Below are experts of layer 7 (counted from 0) of a mixture-of-experts language model. Rows are named router (the router's row for the expert), gate (a neuron's input weights, with its number), up (a neuron's input weights, with its number) and show model dimensions 160-239. Each number is 128 + 32 x the weight over its row's rms, rounded and kept within 0 to 255. Numbers have three digits each.
Before each expert's rows: a language model's description of what the expert responds to; "mostly gets" lists some tokens that are sent to it at least half of the time. This comes from a sample of Wikipedia text that the model never trained on.

# expert 2
Mid-word Latinate syllables. Inner syllable pieces of long Latinate words, mostly before -ation or -ed endings, as in desol-ation, incorp-or-ated, Nebr-as-ka.
mostly gets: " consider", "ac", "as", "par", " commun", "duc"
router:149105105156127096029124118131150116081172141105197078100104157158079133141123146107125155132063136160185088137081070137113160159119107115164145130178080026086151142164172138156118100162136110133161098107154140127071170134132168143091124156
gate0:151161121118145074110207169237111078141134160092119124183105125100098115216133116156132088165138107177157098109155140124165103130137084154129098102078128139098155100170150125130208117133114108109148118136119117126129069188178090134144122121
up0:131069165155142115140051217160109118152150176157167211102169137118117167159197124176139104133173085082143133163118114144177115131112124134085132176100129149155144150252092147132159128144157145069161133151130121124132092114142099117154116130
gate1:096113128172102134090110104142162089158094182106179141139091088146094120120109138090149114142127046138131095185112161120164147138075163153122129048139068088200094125146109130140142136101129068038142145126187173156108107172168106133150159134
up1:111138104179113121130086141184163161132112130101193094143108205120169111145080189137127141139070098081177110094130170122187175207154119099107081127144096094122087112153170127077119154109093094121134123132110206098127109148126183096076113115
gate2:170196147103135141107141107110160131127111119149150172176145145060117185133126105108096110095090124067147157115110141246147139120165153093160109063089120069157089127106150104138141149067157141104192149179141100108154112133145062152062112139
up2:101113116141165128214096146098084149140099188083167227125153158062101023077066122138139126118114107083143164091144163172194149141125097140101105081098107095133092126073171141119116067149137161129175119108119122102245087101095135101119074121
gate3:119135168100126135113138146160097089144143073155122075104114136060136121169123135058133158105135121083155127139142057131163175090150055168136173150129077144093187133145154176135128192100122136183116140116097106116065130104106064154145169141
up3:148138138150133087125126140115121132091097217099130171122104171191091171067090121107143092158136141107112155101123162125075094137121159114101172090128167166149058213121136050149143096137117128144107145081131155063104135111107148144121177162
gate4:128107143126169063151144126112163155078148116166174137154116045120113140143105122102092149153119075164125108194139110071074127111130100167168090116137127121087136145123143225122127113169081117144116164079104145127111170152116118085215139150
up4:110102116152106127135161143112090149133147120146142138152134123179178194092120146123107085114119131070148151157135078082118097042133119139186107097099068140119150122087075145167084100143146112163114137193159149149100175095102085119201089123
gate5:139116128160161150140088154104080135172154115136207147176125174138154101132053164077151107117098125137173126125099134075128130156099126127065136145093123126145158151072170084114100150109059199120174170101171149056099172127214143110102139120
up5:131188133142113132067141134174191063068175129122098081107138101139052155169132116142119132140086137152144091148106076113116049137190133120164138086094125128107119136213130137149138141117212114110137160134149103129129111107095118159137151125
gate6:140106162124106122130095090093160163140142102149059114174122141178175106119161132072096109190104144092112183147153158148152102129070149118105109100076114129112089053148104123150093136093159123135114065126125147084153162101024115073181165137
up6:099186125125150111144138118074125085167080150082112131100093144152135146132108132129142105179154087160157108158144124122158146088098092161160131146085106156113107125141127124101149148146144103172113101119100192126109138128078168109155105103
gate7:136134057088146101200148119149161146115130132097135129115157110143170100121184134113146134157115110118087089130084113166111120114095081158142095150076134118171140105135226038159173153149162109153125121091158148086174138103139169142147130176
up7:181084142156144138201103143112175168121125105117107144094135162123113140130109194094100160088091158132113165025119129140101092168143094101113126121141079119119088100131098198169137113171098156124153205141102141121122150068141125152118159078
gate8:173184126124122159075065078116144100086087095184131124121055098108084147156164104193105127090130112109113137086068143087094124134151137136078165114134097209100145133169136156151132119146122151175138122120125096101101143186134121131097108097
up8:152118086186132118106143103152156140177141072125117121140112153132104129082124125189114081162075114138138172087127133118131137130134114154191175140101147170115152066133064094164134075066167087124111039104101113112105146121135157104137153131
gate9:158053105128093094107064124124115152146120135151133144154124170140074200193099078100135100121025161123129134115115064142090161086117148162062175104090126166107125119158131133157159116116177102166184162081126158151093098171110132153124122108
up9:119128125088119147054120110152207157113123150141135182128125142158049146132079096126097136146066148174169062105113124122121096138128162095123108107122073107143132111126175119089114132060123137052163112094175109062150117085100077167107135127
gate10:134109079185141150069176127132146092134143083135110129101137206118161143125087142196090169143167163201120079105134110178143135171095163125127096120134138121138129055095196139110135115118155119097110116155120156135159145149201141131123084097
up10:149089202139106094125096086174081088122101135124180137138096087112086116118129127156158096114148064121122152123132098083124117141185161093173117162104107175108123145099097106125105120118118135116167108160131120133129205168066135078167119118
gate11:113097128101073094135091166184130093068123120097163107138116093106051123107133129136139107138156084123111133043157122075111105163087176111121177125080132134087099137154131122094094135099096174094115111074181113111120171101112138128117112092
up11:082138133135125139125118227132124066098098131199172063176118075141102155111096066152116143069100134081147117160175063093215097179143112122141102123146108162125133154160134137140088098134170069145136115134109092143120191067129148123130103053

# expert 9
Foreign name syllables. Syllables like li, Li, ri, chi, Ja, hu inside Asian and other non-English names and words (Seibu Lions, Liuwa, Syrian, Jinsha).
mostly gets: "li", " Li", " Ja", "hu", "chi", " Pri"
router:123081116143146098151134122150112134082204125147097160115105138184144089110131206105090108122086161133162129140066104165106220192084096138150158129095116090120146147176149137133118082188176127139121107135112153136078167101175142143077088185
gate0:066158127162116124140158140087106113151125130141089130166115097192136110021175144098108120128110173094127137086146116139112102126114098121129121085144135125135129150080107160061121130121114072113120186146140167139165135169073124156126102120
up0:148140146113158120122103130172117144137154122124055062136124089077078134136181130110129176060104116119092174095153187120141069143145183137137124158165117159083114097134107091115079100079181105114154179137148162183068103156164165118142126148
gate1:079119066150139133121131110241130112125191094137177116140133111147112102169080148106117184121109138133143094149203126133183123101173111106176089115077167150135101144126137129146145123123093166124090144089194134098138092145178078110108144114
up1:094118178110138134115139175122089181162114126179101159139123153106181087149154142108101103153146137152158151130118102068099082193044081073124115130079145151181103083137179134111135139076132137147103119130156124159183166075095143129125091136
gate2:187124115168148116124069155130099100092087102116115149105152178157085051139171122129128163092077075101155119144087119126110086107142160137119118141159140069125134102213173151188151156076131164117122118136105110136143170118169115157213198109
up2:127129082143140119102174166183135157137072099121108148188114140101036184154069141171162150097148102115113138104118116097138117073098154061139113129091117074122160138082099114075078149112129150098161163085152149154073191119137135127127105142
gate3:102092173077126108166099151157134160168061094113140159140128129171090156148123181084174168129150098152120166052112096160141113118160112084146150145092083165083167147134107063138119112131153108181136102125190177132116109167108093119138096128
up3:125090132110184087124121223132082071113146134092163073130096122103141184185175141182079121115132120145125133103129120080109158134134140155136164105171155104154100114118156157128060212109109169086187067165147108125125106147132156149126125179
gate4:090104109124109133117198113208106156183079144154122097142128107120168082123093136070143112130058110121154147123097128126102084159129147155152134131148142199150146109106109166134129114047110108085150124166080164097118125136102174137162099109
up4:106157155136195118114147105141151125129084080148126114147141138146171159134068144242153084208205170131103070221181136134171047134128122174109103164062087103201135145109114101188174132117062100125086107166122153153129143153128100153098065109
gate5:154121106160135116101162158145146110086171173092190155142130190085139088134164128149197107166075125123094140078094119128160180155144170177171145205084106116175152180144138116115052120130132136093154097140086168103095101183104123186160084186
up5:132124150155118135159094164153198083145126121116113110187150101081138157102106147102087084131111136115072144182172159097162151165110115147074115150190150164100082082071110089082129108164127119169111143129206104141063145193179110168118146092
gate6:147144141116135109132163120135130150071095110117113178176093108135149144138144136142114128127160120135126108156118144100152118118058138150165162167050126108105168086215077075125124130123144065145128116143109146118167144125070119164142053085
up6:147118132105030084144097154100067094140098113113142091118170206118063106162077162075098116090136178109171171134066116193103114071128128137134075109118164130107212161182118171096108199185110077119112090122115071114144060166186124095113077130
gate7:075136136104099151145104194100151166071159141123128111106149182135143122104110126108065165064088102128087156175092178159179075108158129100119073095095135157084113147162106137124107153177095081111077157116107099072142228127181139133102099152
up7:134174076165112157092105161098167111143111139123139132111087144115147126111151095081139096182195118111115106195124092131162154097153099105130153148114119151146038151185095153165148056142128112128167082181090132180142106099065123120157128153
gate8:125208157060039147128171084120105143149145131124112188080119125177188095146109181095112141133108154106152036126105100153085140099106075120133176083143091126097116113124138130142116133148133125117119154111156167097090185063128179096110119151
up8:178146128174101115134091110129128123166138110098130072117170128112036140099151131099072130144128142116070111102147168103113155131162115146188128083124138152143103169089112121140141121142118188119104210119108132113118077125120162082075149174
gate9:080113127122125121096205124109125123139138123191145121093137130137093177087152103213142092145072099160107122120101087157150105162101115204144107165108116152115118115057120127107154163081106128116140110141076107137168125091125114130163083172
up9:135114191096100149219056166142137107115094123116145131153145163092113147119064113102078149110105161107167156101127164122114145143145146144134087124174137143122149134163123126096081173177105133181093151114149101077125093226118102111120167073
gate10:143150095148132118186110133193143166131109134122078153103098121137077082111119097074179132101094120109165129170116113172146085137106078136151146137102160129148097102082122153141104110120111080066169029125156122154115083139153167143126064113
up10:145168137127178135138101122109121124128063126059112174154139087108144214066167149112138102153138085133114135118057124107132097102132142121164150177160137144109133132165138184122083113119162150149090155096113163106167182153115125085143156122
gate11:141080143138133178137115137117129143151142200153140104065115141145168126127072191191090113124110154101165142122160093133131145115178100104177138178050177122174034116182113132111131158224123173151119204135137143117109153131164139083139129135
up11:088153154140131149131136134142110176140132222118119155154107100127112040095129123153129155094135153201152069062122091171135152113084072170121106126095124176142120076113138098148132106093088095100108156123096130140061138094108115135119115139

# expert 20
Slavic/Spanish name letters. Letters inside Spanish, Slavic and other foreign names, especially z and accented letters, as in Gu(z)man, Bra(z)il, Wałbr(z)ych, ć, š.
mostly gets: "ć", "z", "ü", "iz", "š", "ä"
router:159145109148101136117141085133079094129161076126112153077077115155152071137119152087127127110128196125125090157160105145105163156139112121089137124163089082086145087186152148197115104174124106126142113093126173152109163101151170187098052169
gate6:057105135131110106076112114172119095140134162082122107145154169131126115109109143092126073078121130154106093099088098140151071183102206166161099167102109079118141140159161191136110172166121104116145144143127136109113084097192074166135118189
up6:095164121151091137148159069098151139140149084180129043147181146105124127097138147119097087094116080157128118154115141088123137179130082126100183169136157094187151076127104119152079106186133211151144100157148121154139172127133163119119105109
gate7:144161129124117120111106123112073255101160147134144157135183141113115127059128138124089136144135115109133109122103102132130124157133161113145123191084104176088161098122102145197112124123120094081142113126124108167130134192139145085129114146
up7:084160135124107169125133139138128099127140179141158121134107149130099163118130139156112095176105126109119149096095148163191158129084097104116069119166107152161138140102154105136103163086138155150155089130107191098146077115163069124103133112
gate8:088104073083099134124117069120148163136157156112143120141100154163137067089141063109185172204131149154122096169130128142182166138093134079096116144139078126111156128132185156137216148109122141163098087079060130169086104131177140180177110191
up8:130130111127088190110167116065108132148147229161100141144207154075141166137099133070123141100096144112108178118118220132070126100114135101123145131143142104138177157104052117136108109120107100121122168157141114091142049112094147138137126109
gate9:167112122105148144155068164142122172142116096125111142103141122133115147124127129133123119153112123156095142172109059167214152127140095133143125159153185083121119113179147125112134205119183123173091141135125104099135136104146147125185108164
up9:110128137134147163124104124148136123085158097131147106171119126105178080124108171125100134101159086108127174121130142148130129094128180100138146159124131184126125136140152125136134113125108103148105158095127154074196190179108143203120136092
gate10:110109086141097206101087152130054107142142153081083099083125091139140128202140152165109073112142103121193067178114104092149078125188179140130118135078127177168135103170140117107140117156172116166078152162112203169142131122115157142073153168
up10:118198143138135109120136176143155081159115122091159126118153131190142124092143187124151133179132101148082133107095147161103102166135113134123108095086119138170116098149136067113178158123145096155117139088132120110135162190098115124145153121
gate11:123093129156097122098140102139089093148169158155123151092132127192076094134183153112128117150112116107167104153079204119103170122150121087107184116142103115177155117154106196026131146153130148163080167182185156138142099118127144181078093124
up11:092137123128113086173110081193071148198127112154070119140103130184149094116147111153165104078109101126120093197100151134103151140115098072128133140176132104154106073139106151077120176163113127182112125120149131093145139091136129128109169087
gate12:053152121125134118178179078182112078160124131117146117117158173122158157175147194112137091176134100067094125097157142137080110164185148134132131137122116098137105138081105111059135120176175112200135148067145151170145122115169066135120109164
up12:168133185117143144151143159193182113094085143101096138090111116084116169147110114105131090171064172144145148100145167138116153117145117122167127114124140097179160067126113148111150065097193172125152121109128181106098141116127133096094112099
gate13:143142127082109112147095176076106079142119135112180190089170110134144134144138132113101169138149163108155146200078106123082148164082116089128148120132107097129102095190085115131166117113057062152123051132149142162152088138131079191112141092
up13:196154110100090125160090147125064115163071084122169176090091100120166101099113140091127120067125155060090110130162114134125143134169060173119211128155117151158123109174111144127107122100098109144102149090111103119161081102144121083090091110
gate14:071095139114125117151125129122147104135161126140167140136159099075120086126130144079130134164049108094084140107142125151121138125152144105093129119117087109088125105135151173157094153098091096140126094112177179141122071118114143129127154113
up14:157183129140078117175152142180082110114118049099127157140125132171136185189068154098149123137187178115121114110093110140121091116098225138105145122127185103144098115123078105087129142125125159137093060165099170171160096156085148137144116159
gate15:197109130135143133129075075154164124131178125105062100166139117107159078136191173134079099136119138126122066158175143200108089166164080130129098140136127212116148140150130129088112124102152104135173186138130177149114100122178095081048113139
up15:133102183103109190175136147065137112055197072165112084101166125115119170161128089143080151114080116124141117141121159139130163166126159121105136123132141129162124144114133180099128140153126129134159079133175161126082099155126076166092090150
gate16:095101176142079123103141104128154123144113147144119082071171171095116178126091101164036111057144154105109150119147161147085061090141165149129104159144117176091169130107126136102144176137093113127150112213148170119138059112113063164086107106
up16:181146115098097145129093089124125127182153185183165116085100089114134158108149095092060175130108156109098165112149164154095135092135078108092131147090145162101120104136113139195085110120099114129159166154108151118177097163162157120200156123
gate17:087157099116160153153168187141158117149108078073099140109139133097103182127163133087091117092140106193139111113139160098151098052149139110139136117141117151153106139120148147134176171123133111118117079092141133103137128071107162192095117114
up17:114137136145126078132118061178181121175109155092154065148146146089160111096078054156150085186097073116106120109086148125109114170172135143154127112201103105117093149078123103115107147158105098147195126073056126175104106101191057104118169139